config.yaml
experts_per_token: 3
d_shared_expert: 0
router_score: "softmax"
routed_scale: 1.73
norm: "layernorm"
norm_place: "pre"
attn_scale: 0.125
parallel_block: false
init_std_o: 0.0408
lr: 0.00738
doc_mask: true
Below are experts of layer 8 (counted from 0) of a mixture-of-experts language model. Rows are named router (the router's row for the expert) and show model dimensions 0-255. Each number is 128 + 32 x the weight over its row's rms, rounded and kept within 0 to 255.
Before each expert's rows: "raises" lists some tokens whose logits its average output raises strongly, later layers aside; "gets" lists some tokens that make up at least twice as much of what it gets as of all text. This comes from a sample of Wikipedia text that the model never trained on. Tokens count by the router's weight.

# expert 119
raises: "r", "ig", "umb", "ir", "ip", "on"
gets: " c", "th", " v", "ec", " n", " per"
router [191 169 123 111 139 116 152 126 115 138 145 117  67 117 163 120 192 146 137 125 133  77 129  68  93  82 110 158 166 157  99  77 129  99 168  85 123 130 135 174  67 146 137 129 106 151 120 118 188 157 210  49 160 115 135  94 126 108 150 103 117 204 168 190 118  90 118 138 152 114 157 177 145 166 126 128 107  82 122 154 103 135 155 138 147 142 130 149 157 106  91  99 120  17 159 106  97 106  87 121 153 134 123 112 162 153  92 122 126 116 100  84 120 119 126 141 128 147  96 168 166  90  91 106 128 164 138 100 140 156  81 137 130  58  91  83 151 126 139 102 136  98 142  84 207 128 140 121 123 123 127 128 112 148  77 140 115 150 158  95 156 130 116 128 236  84 186 119 187 157 124 113 145  78 108 107 123  87 133 157  83 102 104 178 160 151 168 157 115  55 130 106 112 115  73 134 153 163 162 181 183 163  96 126 149  85 110 132 161  88 114  86 134 132 155 103 140 104 137 114 102 146 181 126 106  73 100 132  82  63 148 131 133 103 175 150 111 160 106 100  94 138  93 104 160 144 168  93 161 157 181 128  78 128 119 156]

# expert 10
raises: "\n", ",", ";", "\n\n", " |", "."
gets: "09", "07", "15", "06", "08", "13"
router [129 112  97 103 146 163  89 177 136 154 113 143 148 182  88 123 106 125  96 135 129  98 124 147 168  39 132 117 142 128 126 104 144 152 107 130 165 145 111  87 128  93 136  74 164 133 167  99 161 177 124 161 122 149 150 116 181  81 131 125 168 152  75 162 127  74 123 136 138 139  95 120 162  73  87 159 107 113 150  77 108  95  97 127  31 126  76 136 191  94 106  77 129 103 155  86 132 128  81  76 119 162  98  97  82 169 113 114 155 103 105 170 124 139 106 119  88  99 216 119  68 148  71 142 114  72  88 134 137 121 157 139 135  92 154 179 142 119 110 126 112  84 117 121 126 189 152 101 137 139 145 119 114 154 135 100 106 111 134 124  82 167 108  64 150 139 166 152 188 103 111 152  74 150 138 140 101 116 110  61  97 135  55 125 108 193 180  87 165 212 184 129 111 107 141 110 130  61  96 102 158 159 100 155 157 141 129 144 177 110  94 152 202 112 161 143 105 131 120 143  97 139 136 145 120 172  96 167 105 191 152 125 133 160 159 101 154 110 141 130 140  88 184 112 131  87 129 154 125 101 156 191  98 102  84  99]

# expert 115
raises: " In", " However", " On", " Since", " The", " There"
gets: ".", ".\n\n", ").", "\".", ".\"", "..."
router [109 166 180  49 119 161 174 164 150 102 138 112  91 112 151 139 129  92 138 123 156 170 108 164 159  90 177 141 159 136  71 163 145  99 117  96 177 110 144  76  82 104 174 117 159 122 188 111  80  83 136  92 146 130 122 143 107 118 126 101  83 150 143 174  95 147 102  96 139 153 116 134 114 105 131  95 153  85 174 127  59 114 159 114 161 122 118  84  77 118  72 139 187 184  57 123 143 143 114 124 193 181  96 140 126 125 129 118 118 117 146 125  81 163 134  89 179 142  88 151 118 154 108 100 145 133  91 137 137 119 111 182 132  69 105 162 109 154 119  78 124  74 126 164 128 120 146 133 132 180  75 142  88 106 143 146  93 125 153  50 196 102 125 135 107 139 103 153 144 146 186 143 102 152 152 114 149 148 119 113 131  79  92 146  84 156 117 143  90 161 136 118 141 124  99 195 114  78 154  66  99 205 159 114 158 125 180 142 130 139  60 160  81 105 119 142  80 158 156 158 168 155 144 122 113  89 117 133 159  83 122 186 140 144 131  79 146  98  90 149 103  84  62 121 103  78 154  87 121 133  93 180 109  65  83 165]

# expert 12
raises: " of", " with", " in", ",", " from", ";"
gets: "%", " years", " people", "ers", " population", " members"
router [132 184 164 136 113 111 126 134 184 121 156  92 146  98  95 153 144 138 115 178 142 145  99  91 171 147 144 168 158 150 102  69 145 117 120  76 139  74  98 104 127 130 159 174 150 144 189 103 105  85 151  83  74  67 128  77 143  81 110  84  88 167 135 105 113  76 157 117  96 160 102 165  99  87 186 145 134  98 132 123 155 152  67 159 118 204 147 117 154 113 137 123 108 140 130 136 193 167 168 155 159 133 115  84  80  91 131 163 176 112 104 136 132 109  91 177 123 168 146 132 135 102 119 124 118 150  79 185 147 161 141  62 120 133 173 115 138  46 130 107 175 115  74 171 150 114 136 125 172 100 150 104 132 134 107  99  86 122 147 168 101 109 113  79 126 100 136 157 183 131 132 138 156 130 129 106 132 182 134 123 118 105 177 130 138 109 145 119 143  79  81 104 145 116  84 160 153  66 120  99 112 151  89 155 146 173 163 145 189 149  94 146  68 147 149 152 149 111 100  93 104 153 148 157 165 101  79 148 182 118  75 123 172  79 176  88 196  92  41 112 118  85  64 122 127 121 117 192 105 126 149  87 110 153  94 109]

# expert 41
raises: "ay", "ous", "ing", "as", "ian", " in"
gets: "st", "et", "ost", "ard", "ff", "per"
router [143 152 166 152  85 167 107 128 167 150 168  98  73 144 128 191  70  90 110 127 147 120 140 137  47 108  97 108 110 138 121 195 182 136 134  92 149 202 143 112 163 126 116 116  77  96 146  99 110 108 159  82 155 134 137 134 111 188 115 115 125 207 132 149  95 107 163 137 158 108 172 178 165 169 133  79 145  98 116 174 102 155 179 158 172 106 136  67 125 111 106 121  77 175 134  82 106  94  93 104 167  93 109  70 213 118  74  82 127 141 164 112  85  97 115 157  67 135  83 116 172 165 115 124 129  73  95 111 153 158 131 153 127 147  98 131 139 184 112 145 156 115 133  85 102 137 102  60 164 124 152 143 108 138 111  64 116 145 144 146 133 114 163 135 133 144 120 164  73 121 148 113 175 137  82 141 122 110 113 164 123 141 146 110 129 150 149 113 216 109 150 117 134 136 179 143  75 147 101 138 153 138  95 113 136 150  84  40 134 128 159 166 139  70 142  99 184  68 106 203 102 195 155 105 120 113 135 130 112 158 165 132 107 141 130 103 145 126 105 153  90 117 100 110  90  97 119 105 182  89 180 116 149 137  88 133]

# expert 118
raises: "ová", "inet", "ión", "arma"
gets: "ic", "ac", "0", "ric", "ian", " "
router [194 123  75 116 131 128 103 117 107 100 110 146  89 106 107 128 122 144 145 112 153 157  83 134 185 150 100 116  92  72 112  87 129 119 142 109 142 155 146 165 170 154 140 156 152 152  62 143 153 126 174 134 173 105 155 171 156 181 176 107 124 126  69  47 135 131  84 174 146 115 109 154 184 112  95  63 143  75 167 112 103 135 145 167  99 135 135 122 146 109 109 227 156 136 126 153 132 108 142 127 149  93  93 131 134 187  84 108 166 163 122 137  88 146 140 135 110 105 115 149 151 169 144 134  60 118 139 138  78  93 120 157  96 100  64 102 118 112 117 171 117 124 153  47 122 136 115  63 108 144 187  80  93 153 168  84 147 116 211 123  82 137  89 108 100 146 132 142 154  90 107 108 138 136 174 163 175 121 130  78 133 125 103 135 186 172 172 121 156 113 155  74 151  92 156 133 154 169 165 128 164 140  94 102 164 128 150  97 103 117 150 116 139 105 111 105  97  85 188 163 132 149 172  81 112 153 134  95 132 124 205 143  97 128 131 121 102 152 149  49 118 120 158  92 201  97 161  93  76 159 105 104 154 133 146 194]

# expert 11
raises: "r", "it", "ine", "ock", "ap", "ag"
gets: " Sh", " sh", "sh", "0", "if", "f"
router [160  91 183 113 176 140 132 191 170  92  97 143 163 105 129 163 122 124 127 159 156 112 160 179 157 136 161  99  90 109 126 155 159 110 188 116 150 100  83 136  91 120 122  75 130 103 140 128 162 119 140 185 154 158  97 131 122 173 154 120 146  78 167  94 130 123 129  63 135 131  90 117 145 126 128 135 191 142 151 173 135 106 220 103 156  82 109  98  49 135  86  94  91 161 163 107 100  92 192 130 116 142  93 129 131 168  71  83 102 146 139 152 107 191 138 126 162 112 130 114 179 142 142  96 146 120 158 156 137 211  61 135 102 124  82 130 147 218 118 112 147 168 166 127 133  86 152 125  92 171 144 129  78 200 149  95 147 153  72  68 141 113 122 148  94 148  73 147  92 176  98 113 100 137 103 139 127 117 142 118  80 132 102 170 161 136 151 100 178 123 164 133 114 124 181  95 136 140  88 156 119 109 181 148 110 118 127 112 123 129  95 120  83  73 125 141 179 115 173 108 150 108 158 111 109 172 102 102  86 104 131 111  63 127 120 153 137 143 171 115 134 101 179  55 105 107 177  83 160  50 143 119 142  98 102 120]

# expert 35
raises: "ory", " H", "rap", " Un"
gets: ",", ")", " based", " located", " |", ";"
router [130  85 144 158 121 122 148 116 116 117 164 121 116 120 185  71 131  89 139  87 135 195 123  63 148  75 160 118 145 114 162 129 177 157 112  40 151 153 165  57 113 134 145 110  97  46  86  75 157 109  84 115 118 188  94  92 122 144 122 175 126 129 143 145 103 142 153  99 150 197  93 157 148 163 153 104 165 185 158  92 129 113 150 154  95 157 114 139 190 127 139 142 197 148 141  96 131 101 121 132 137 170 169 110  82 154 220 177  88 118  96 105 120 105 167  52 135 116 126 137 107 184 111 113 112  95 120 132  80  97 114 103 110 100 134 170 134 168 106 151  69 149 126 169 127 124 102 129 107 130 124 139 110 153 175  92  81 148 132 166 166 131 102  68  96 177 133 121 125  78 133 153 164 169  88  98 175 177 111 114 111 187 179 154  98 147 109 106 133  84 137  93 174 162 117 127 164 138 165 106 147 116  89 158  99 171  92 107 106 149 125 120  98 177 145 173 139 177 128 115 116 127  70 168 153 117 148  66 120 117 154  84  74 146 119 139 160  64  84 119  95 146 152 113  92  98 145  90 147  76 156 107  98 145 130 122]

# expert 1
raises: "aving", "orn", "op", "ag", "ap", "ev"
gets: " h", " st", " Le", " Ad", " le", " Re"
router [ 96 143  97 154 133 104 121 120 120 179 127 159 161 110 171 164 170 118 130 101 150 171 186  82 167 131 112 117 102  68 102 157 189 104 157 120 131  76 157 152  79 164  75 120 166  77 142 105 120 143 150 104 140 119  57 105 137  90 161 130 148 140 169 157  84  99 130 102 132 150 148  89 108 137  83 162  79  97 148 104 120 107 196 128 137 107 107 148 129 130 127 136 118 168 121  93  98 123 159 149 144 140 154  63 190 133  96 104  93 151 134  97  91 169 118 185 143 134  74 128  87 146 123 186 176 127 173 154 146 136 143  72 149 149 106  95 114 107 143 164  90 162 151 143 100 144 148 140  51 175 121 152 204 116  84 128 132 175 166 151 161  61 119 121 150 130 120 114 168 138 101  88 127 123 109  64  92 109 156 184 148 151 119 187 152 133 156  75 127 164 182 110 153 135 136  67 202 128 169 162 114 167 187 121 156 156 122 154 114 155 111 105 135 119 151  64 101 125 112 128 137  75 120 133 115 108 130 155 205 126 138 134  50  82  85 113 126  91  80  77 173 148 127  79 153 161 116 113 145 176 154 106 122 140  84  62]

# expert 80
raises: " of", " in", " and", ".\n\n", " from", " ("
gets: "ers", "es", "s", "ts", "ons", "ins"
router [125 148 143 121 142 144 101 123 160 144 160 179 130 122 114 100  69 124  86 121 116 155  80 200 114 158  90 100 146 139 179 117  46 123 126 110 158 131 146  85 161 148 134 124 140 175 134  51  70 101 183  81 101 141 150  94 161 180 124 170 107 142 172 140 155 110 146 186 111 115 196 132 105 151 125  86 112 113 129 126 144 130 103 162 103 152 117  78 160  78 141  72 165 131 158 110 164 168 148 130 147 109 173  86 108 145 214 106 160 127 124  78 163 112  96 147  84 128 147 149 136  57 139 169 146 187  92 154 161 117 120 100 175 172 183 121  76 103  95  88  85 125  48 109  91 121 117  79 128  99 144 112 124 114  96  92 110 123 166 136 115 106 120 102 152 148 182 143 165  93 113 123 157 140 124 103 118 141  93 128 160 126 164 131  65 123 162  96 101 103 112  84 131 108 104 143 162 100 125 106 157 122 104 181 168 159 183 134 168 160 160 156 139 149 189 132 159 196 153 136  99 194 168 124 178 130 105 138 137  92 106 105 171 102 166 148 155 113  77 159  59 126  84 138 115 137  57 128 110 186 175  97 157 156 122 122]

# expert 96
raises: " ", " —", " –", "ge", " around", " "
gets: " |", ";", " —;", "%;", " Goals", " Pts"
router [135 113 182  81 164 135 119 123 150  84 106 157 161 102 124 123  90  96 137 131  92 113  83 134  79 136 150  95 171 180  88 121 166  96 109 104 124  73 121 136 179  82 123 141 161 142 147 112 117 140 104 160  33 113  90  90 146 132 194 155 145 188 107 179 178  81 122 119 125  89 112 124  83 100  85 152 135 194 120 197  84 122 124 140 130 116 149 104 153 123 118 118  99 128 175 143  78 135 143 165 116 183 141 124 117 123 150 129 120 118 123 169 172 108  81 102 119  77 132 205 108 121 163 121 145 160 140 127 177 125 129 134 115 149  79 102 113 154 142 175  74  91 134 107 114 108 163 154 138 110 112 126 133 107 124 122 120 116  50 152 165  70  89 134 134 185 200 140 129 132  90  49  73  92 127 145  82 147 114 146 139 162 109 106 147 102  84  80 143 149 160 136 124 197 161 180 155 133 112 125  68 172 186 106 118 111  99 154 147 133 156 113 161 163  55 144 118 171 150 153  92 136  80 155 104 123  94  79 136 130 159 143 196 135 143 135 139 144 161 120  56 102 183  86  77  85 105 148 101 127 116 119 110 129 211 119]

# expert 104
raises: "90", "98", "96", "70", "91", "99"
gets: "19", "18", "20", "–", "17", "16"
router [122 136 106  87  75 148 134 138 100 165  99 164  88 185 153 149 153  85 137 181 140  73 165  91 144  80 100 104 115  90 200 186 115 112 152 154 191 160 113 103  95 152 159 107 146 106 165 179 143 109 165 113 144 117 102 104 139  88  97 113 145 187  80 104  99 119 126 130 102 152 162 141 116  94 116 144 125 123 140 158 109 150 121  97 175 129 128  79 115 177  85 108  33 118 118  98 139 158 125  92 139 195 130 113 130 144 136 144  93 119 114 150  86 116 167 102 132 141 221 108  78 181 167 114 143 142 124 137 162 155 101 114 138 128 140 129 137  94 129 141 171 148 114  97 137 142  87 146  81 129 118 179 130 142  97  95  67 143 158 105  89  94  70 144 130 171 141  72 106  91 144 191 103  74 143  87 143 120 153  54 117  64  68 117 124 142 131 110 144 179 155 119  94 188 142 146  97 143 115 123 149 143 134  87 152 127  99 137 226  66  74 125 131 177 148 199 120 116  71 120 115 115  57 121 151 124 159 150 153 159 137 114 118 122  91  99 130 158 111 125 107 126  67 162 131  70 177 128 144 141 152 196 146  91 116 106]

# expert 93
raises: "/", " |", "ration", " number", " \"", " to"
gets: "=", ":", ",", " by", " &", " USA"
router [155 145 122 181 138 123 213  96 155 108 146 144 132 154  86 126 140 134 133  79  94  89 144 138 156 105  82 138 166 114 149 129 146 119 105 127  95 103 164 165  56 137 135  97  71 137 138 107 116  99  97 173 116 122 131 150 155  94 104 171 144 138  92 125 173 148 144 102 118 102 136 154  80 164 129  86 138 131  80  66 153  86 180  76 113 125 176 122 156 137 226 113 135 123 153 158 139 108 125 112 148  74  90  87 152 139 149 177 128 155  91  78  77 167 140 118 135  97 144 131 131 204 149 107 121 135 218 117 127 122 165 102 151 105 166 146 129 202 113 184  67 173 118 159 103 133 197 108 133  98 138  90  88 160 103 101  93 106  84 167 150 134 142  87 100 124 138 154 178  73 107 146 141 150 167 165 192 102 126 161 136 114 143  90  78 102 127  89  87 127 138 117 158 141 119 169  87 150  89 145 141  93  86  28 107  68 167 165 144 128 120 129 123 156  95 140 110 144 165 133 101 162 106 105 125 183 128 137 169 139  92 100  66 141  85  97 139 115  85 169 171 160 164 103 112  92 107 128 108 120 127 133 128  72 200 110]

# expert 64
raises: "est", " R", "ist"
gets: " |", " at", " ENG", " York", " USA", " State"
router [ 99 169 120  86 159 172 123 142 152 130 112  99 130 167 120 119 138  63 114  82 165 137  64  65 189 105  89  98 171 170 137  85 108 131  84 142 105 169 115 103  87 130 110 140 120 110 166  84 112 140 105 139  80 178 130 147  95 154 110 118 136  85  69 118 176  91  83 141 137  95 203 165  50 156 152 136 169 186 176  88 133  74 210 140 102 152 108  85 119 138 128 136 140 147 135 178 148 151 115 206 151  86  82 102 139 142 138 160 130 158 100 147 143 112 115 115 175  92 143 119 164 144 116 159 121 111  83  94 154  60 104 118 106 121 128 159 115 125 102 155 111 166  85 107 114 161 172 105  86 137 166 162 152  91 154 148  88 129 144 182 145 132 115  66  91  88 126  90 155  83 134 129 194 139 139 140 163 165 101 136  89 152 165 124 116 132 100  86 149  83  86  96 147 114 166 139 161 147 125 101 128 163 102 145  94 112  57 180 125 133 126 112 175  85 132 182 161 155 147 138 155 178 114  87  85  74 124 128  80 136 137 139 165 184 108  78 152 125 115 166  93 154 153 109  94  90 159 153 101 122 140 164 183  76 165 117]

# expert 28
raises: "ed", "ment", "al", "ers", "ical", "it"
gets: "est", "ust", "ain", "air", "ast", "ard"
router [177 108 159  96 110 144 157 113 165  98 154 123  73 134 134 129 106 155 134 159 164 130  77 142  78 121 146 110 134 112 128 111 137 120  64 137 115 212  91 144 121 114 154 147 135 137 131 126 106 154 154 158  83 112 120 154 141 200 110  73 109 156 141 125 109  85 139 201  70  53  79  71 127 131 139 140 152 137 186 119 172 112 131 158 176 197 168 141 107 124 103 114 122 103 121 144 165 111 142 163 191 158  91 114 203 133 102  84 170 174 142 126 145  94  94 169 107 118  47 106 153 150 102 101 114 160 167 173 109 171 101  97 101 107  98 128  67 111 114 209 124  75 120 127 100  99 129  82 171  83 117 184 117 176 107  78 186 128  94 151 149 117  93 179 127 167  90 121  67  97 157 136 151 141  71  97 133 165  94 114  84 151 184 127 134 156 148 144 188 147 197 127 146 142 172 140 186 167  90 158 109 106  92 109 123 115 160 130 101 116 149 142  86  46  64 167 127 112 157 132 160 147 121 105  92 126 142 140 105 115  86 105 129 165 127 175 102 126 129 152 150 102  91 118  84 129 123  88 133 133 131 121 121 129 111  85]

# expert 57
raises: "1", "2", "3", " |\n\n", " |\n", "10"
gets: " ", "–", " Star", "%", " %", " Voice"
router [130 116 181  97  95 120 163 128 146  75 164  91  88 125 123 137 111 168 198 133  81 138 154 108 125 168 140 135 110 122 167 153 116 168 149 166 118 115 112 138 141  85 161 109  66 123 177 163 127 132 150 139 150 117 125 128 148 145 138  69 170  87 160 159 153 131  97 118  79  70 143 109 135 106 124  54 125 161 154 171 172 123 119 142  83 140 156 158  88 132 110 168 130 122 100 124  76 159 134 150 160 130 153 168 126 123 113 163 155 150 150 120 155  98  92 112 112 162 125  73 134 128 171  87 156  69  94 111 137 135 113  83 130 156 103  99 124 164 112 183  90 144 176 126 121 144 133 177 111 142  98 163 129  97 112  60 119  76 163 105  95 131 132 128 100 182 100 185 158  96 121  88  95 128 116  82 130 141 130 130 112 102 178 132 124 124 150 175  77 118 166 159 147 131 106 184  97 129 151 102 161  96 159 142 184 152 103  97  94 131 152 119 115 167 124 112  75  77 155  67 156 108 146  84  77  64 152  84  78  98 147 114 173 190 215 174  44  79 201 120 136 120 124 125 139 100 145 169 107 109 112  13 117 156 174 119]

# expert 34
raises: "r", "n", "right", "se", "ie", "ree"
gets: " Al", " Mar", " El", " Car", " San", " Cal"
router [135 145 101 135 184  72 187 171 120  87 120 132  94 147 133 121 108 109 177 132 182  78  84 144 173 132 133 114 147  68 110 138  76 124  98 178 150  84 141 154  97 173 161  68 137 165  97 122 116  97 115  82 152 155 105 128 153 128 181 163 196  68 127 101 181  74 131 130 100 119 142 102  69 125 134 187 108  81 122 114 188 114 149 136 105 165  96 159 139 123 148 151 161 111 102 106 128  95  80 137 118 147 148  69 120 151 149 118  72 121  92  89 157 130 106 161 185 118  93 152 197 169 196 140 145  65 193 107  54 124 148 139 108 126 167 110 144 125 154 193 101 175 135 159  69 131 106  76  65 147  79 109 138 125 129 120 132  90 115 125 142 127 122 131 141  83 153 124 139 120  75  85  87 140  92 128 154 152 123 156 142 138  58 167 136 195  70 126 141 183 149 136 127 140 137 158  98  85 158 120 125  87 105 175 131 148 134 162 101 180 125 114 146 129 167 149 152 116 127 161  76 124  90 123  78 162 136 183  81  73 114 123 114 136 155 141 134 178 125  88 125  88  92 166 111 129 182 122 118 141 157 169  84 122  96 110]

# expert 69
raises: "ough", "ond", "ushing", "igg", "ig", "ending"
gets: " p", " G", " f", " R", " d", " b"
router [152  87 138 161 157 155 125 147  92 188 157 144 143 116 161 105 152 132 181  97 181  75 154 150 139 148  59 100 143  71 160 118 129 153 127 113 159 171 149 194  91  98 141  96 126 141 110 165 146 106  86 171 120 154 153 165 151 146 154 115 142  65 158 115  93 160  76  88 112 111  89  91 163 119 166 165 148  81 116 150 131 154 142 131 156  75 152 129 117 129  75 135 152 154 140  52  83 122 122  79  89 180 178 102 105 133  98  45 151 122 108  86  60 136 101 131 177  90 111 137 165 192  84 121 103 163 123 132  97 183 151 139 111 168  88  65 153 147 133 189 130 109  74 105  84 147 133 153 129  95  69 117 109 152 107 165 162 114 158 143 150 114 117 183 132 123  97  73 168 156  99 110 121 187 140 131 109 131 117 102  91  71 110 148 121 149  94  79 192  72 162 119 103  85 136 125 113 176 147 130 142 109 148 129 151 148 111 124 142  96  92  97 101 136  78 106  93 167 186 127 126 113  75 142 174 142 142 136 124  79 187 172 179 148  97 179 171 117 122 114 112  93 106 127 131 126 125  52 140  97 148  87 141 110 115 165]

# expert 101
raises: "ry", "ures", "ure", "yl", "erm", "oon"
gets: " S", " H", " K", " J", " B", " L"
router [119 100 121 150 144 138 144 151 136 148 129 143 130 123  70 130 204  58 164 117 156  73 134 134 139 144 134 168  68 110  79 132  94 115 119 199 172  75 135 181 102 137  93 118 148 105 160 110  84 154 137 125 152 131 106 129  91 116 109 143  84  92 112 167 151 130 143  99  93 167 125  90 144 157  82 135 116  87  98 141 183 143 192  93 110  97 142 139 150 122 107  95 168 176  62  87  58 111 110 166  98 159 162  86 126 172 180 132  78 121  87  59 130 150 120 124 191 135 139 143 153 147 144 193 179 152 151 136 105 166 197 156 158 134 111 116 184 177 124 142 186 153 103 200 104 134 119 208 120 145 146 120 120 158 106 116  97 114 139 146  88 149 126 167 125  77 112  79 173 109 111  92 112 139 181 105  99 132  91 206 105 122  44  92 107 135  96  98 112 119 149  84  71 102 115 101 142 117 136 115 137  67 151 145  82 137 135 112  73 130  59 112 165 126 154  97 154 182 125  96 154  95 163 136 113 185 149 152 142 127 144 121 110  98 181 162 116 136  69 131  91 130 125 136 127  91 140 117  98 137 140  69 150 151 117 119]

# expert 91
raises: "es", "ing", "ed", "er", "ive", "ic"
gets: "it", "ut", "ip", "et", "um", "re"
router [127 131 157 165 148 164 103 108 139 171 170 114 109 177 200 165 119 104 151 143 132 128 106 153  92 169 153 160 172 159 159 166 145  63  78 159 103 137 145  95 101  71 112 115  97 141 108 148 123 147 149 135 114 153  93 117 159 152 149  78 155 130 183 141 103 181 119 166 138 162 115 140  80 144 152 134 151 142 145 134 140  95 137 137 126  76 135 122 169 101  82  96 137  98 109  80  92  99 116 111 168 155 164  73 197 134 155  97 105  82 113 177 156 122  99  84  78 143 109 115 120  56 108 121 132 143 154  86 141 113 130 197  96 166 111 162 132 115 111 121 118 102 139 112 155 123 139  61  90 160 163 177  80  63  81 130 113 164 108 107  71  92 165 173 117 136 126 116  59 139 124 110 120 110  76 143 137 136 142 129 118 111 160 155 143 165 164 120 131 188 107 156  87 136 147 151 164 113 101 180 169 147 149 167 231 154 147 148 111  45 148 192 142 106 123  36 137 125 133 187 112 131  37 128 122 113  62 105 138 127  95 116  77  97  97 189 148 160 142 173 148  92 160 104 130 121 108 151 125 112 133  98 126 170 117 105]

# expert 26
raises: " and", ",", " with", " (", " L", " or"
gets: "i", "a", "u", "an", "am", "as"
router [152 131  96 126 168 167 154 144 106 106 150 145 103 154 205 135  97 149 129  69 129 130  85 130 149 175 153  97 142 124  86 168  69  96 125 141 128 147  99  62 149 118 123 120 150  96 106  80  81 105 137 148 176  97 137 180 141 124  99 128 127 106  19  94 116 109 175 121 139 113 164 133 163 133 163 160  82 118  88  82 101 106 115 123 124 123 133  91 137 127 190 149 130 105 171 131 164 110  84 172 130  83 153 126  57  89 153 187 114 207 156 163 142 113 116 175 109 169 174 110 198 162 107  31 110  94 160 127  94 149 110 108 143 122  99 154  95 153  63 112 158 139 160 150 155 113 101  83 149 135 131 159  98  11 150 159  89  96 113 109 112 163 126 128 143 134 146 143 135 142 150 160 173 132 115  78 143 131 143 172  81 123 151 134 100 109 156 116  96 121 149  77 185 164  97 132  94 132 147 131 182  96  95 164  98  67 138 122 159 161  96 143 147 109 157 125 160  98 103 194  98 102 113 156 145 186  99 114 131 133 129 181 125 155 122 122 144  88 191 152 128 136  85 108 120 103 143 163 138 112 120  51 151 131  90 143]

# expert 127
raises: "ef", "ue", "iv", "ip", "ipp"
gets: " N", " V", " cl", " Cl", " Qu", "qu"
router [106 102 124 137 149  92 104 130 121 141 150 159 160 127 101  96 164 110 156 119 197  99 171  56 139  92  80 125 119 135  51 146 125 135 200 157 122 109 186 195  87 123 158 105 149 155  78  78 131 126  64 106 138 195 130 127 145 169 149 135 152  85 197  47 116 180  69 114 163 125 213 133 131 126 102 126 115  96  85 151 149 127 180 129 130  96 128 162 166 121 114 165  84  71 122  83  84 122 105 112  96 104  95 132 119 153 133 104 102 105 157  55 151 190 129 195 148  45 115 159 136 112 109 120 152 107 186 143  96 144  64 125 114 156 128 104 151 138 148  72 115 176 135  87 147  84 165 119  56 112 135 116 173 184 139 156 126 140 110 136 149 114 151 173 142 128 131 119 167 128  93 111 119 150 121 119 148 140 134 163 130 129 138 134 169 121 160  93 187  49 100 124 106 103 100  93 180 141 148 138 170 164 101 170 135 149 153 106 109  91 146  70 113 119 195 108 121  72 126 107 111 132 176 140 132 157 111 127 126 113 141 113 162 152 129 116  96 165 120 118  98 107 160 126 116 160 168  82 132 127 123  88  75  68 137 150]

# expert 97
raises: "Episode", "La", "Col", "former", "Ph", "Bl"
gets: " (", " \"", " =\n\n", "/", " un", " ["
router [167 156 123 130 143 140 103 153 166  65 174 112 119 118 112 140 125 163 136 129  98 135 174 110 117 166 144 159 148 181 186 175 149 130 124 135 106 133 124 167  82 175 121 155 128 151 126 167 165  86 109  97 192 151 118  95 124  69  77  97 142 178 166 117 148 139  82 108  90 142 157  97 101 101 162 109  87 135 195  82 140 135 187 103 166 121 129 196 122  96 108  99 165 106 126  76  69 128 117 111 135 129 166 121 168 143  99  94  96 191 121 111 194 142 178 115 151 174  79 113 148 128 137 103 146 163 106 111 184  95  92 158  94 162  96 160 149 125 182 129 162 127  83 135 137 106 146 147  93 134  90 137  81 151  86 147 185 144 145  91 158 116 117 118 196 144 149  93 146 147  73  94 141 163 100  70 125 172 131 108 154 155  70 125 120 136 115 139  91 185 101 153 110 198 113 109  86 166 146 176 159 124 147 147 133 180 131 125 119 122 125  77  65 203 151  79 134 195 109 143  93 102  92 114  72  96 117 103 165  83 141 127  99  99 165 145  97 170 134 117 116 145  56  96 190 122 140 117  78  93 152 142 181 138 139 105]

# expert 71
raises: "Senior", "Final", "orth", "play", "|", "Other"
gets: " |\n", "ar", "f", "b", "ab", "|---|---|---|---|---|---|\n"
router [100 156 108 130 123 142 200  95 171 100 128 148 181 100 139 130  69  83 106  76 206 164 129 164 130 186 149 139 187 101 157 176 118 130 149  82 135 102  75 127 159  87 161 154 152 112  97 149 106  76 106 152  72 151  95 151 166  82 138  80 185 120 118  78 123  74  91 142 110  69 108 146 120 149 101 142 141 128 188 178 121 135 118 107 176 126 171 102 109 117 135 161  85 119 178  66  91 121  81 105  79 108 142 131 107 108 152 125 132 152 158 164 120 116 112 133 174 159  76 192 105 178 172 151 160  94 169 128 125 186 173 125 158  96  95 125 111 115 125 203 142 134 120 140 131 148 127  77 141 181 137 125 120 160 147  85 182 146  96 128 157 114  52 168 155 101  80 132 120 104 160 103 107 159  80 156 136  87 121 122 146 126 146 165 120 180 126  92 130 118 174 132 169  63 135 110 122 108 151 163 132 133 161  76 139  97 106 136 114  88  95 140  46 136 127 125 125  93 111 150 194 115  71 112 136 102 105 114  68 142 121 132 122 135  72 162 148  89 195 103 148 137  94 122 149 118 170  83 183 110 159 143 110 165 119 103]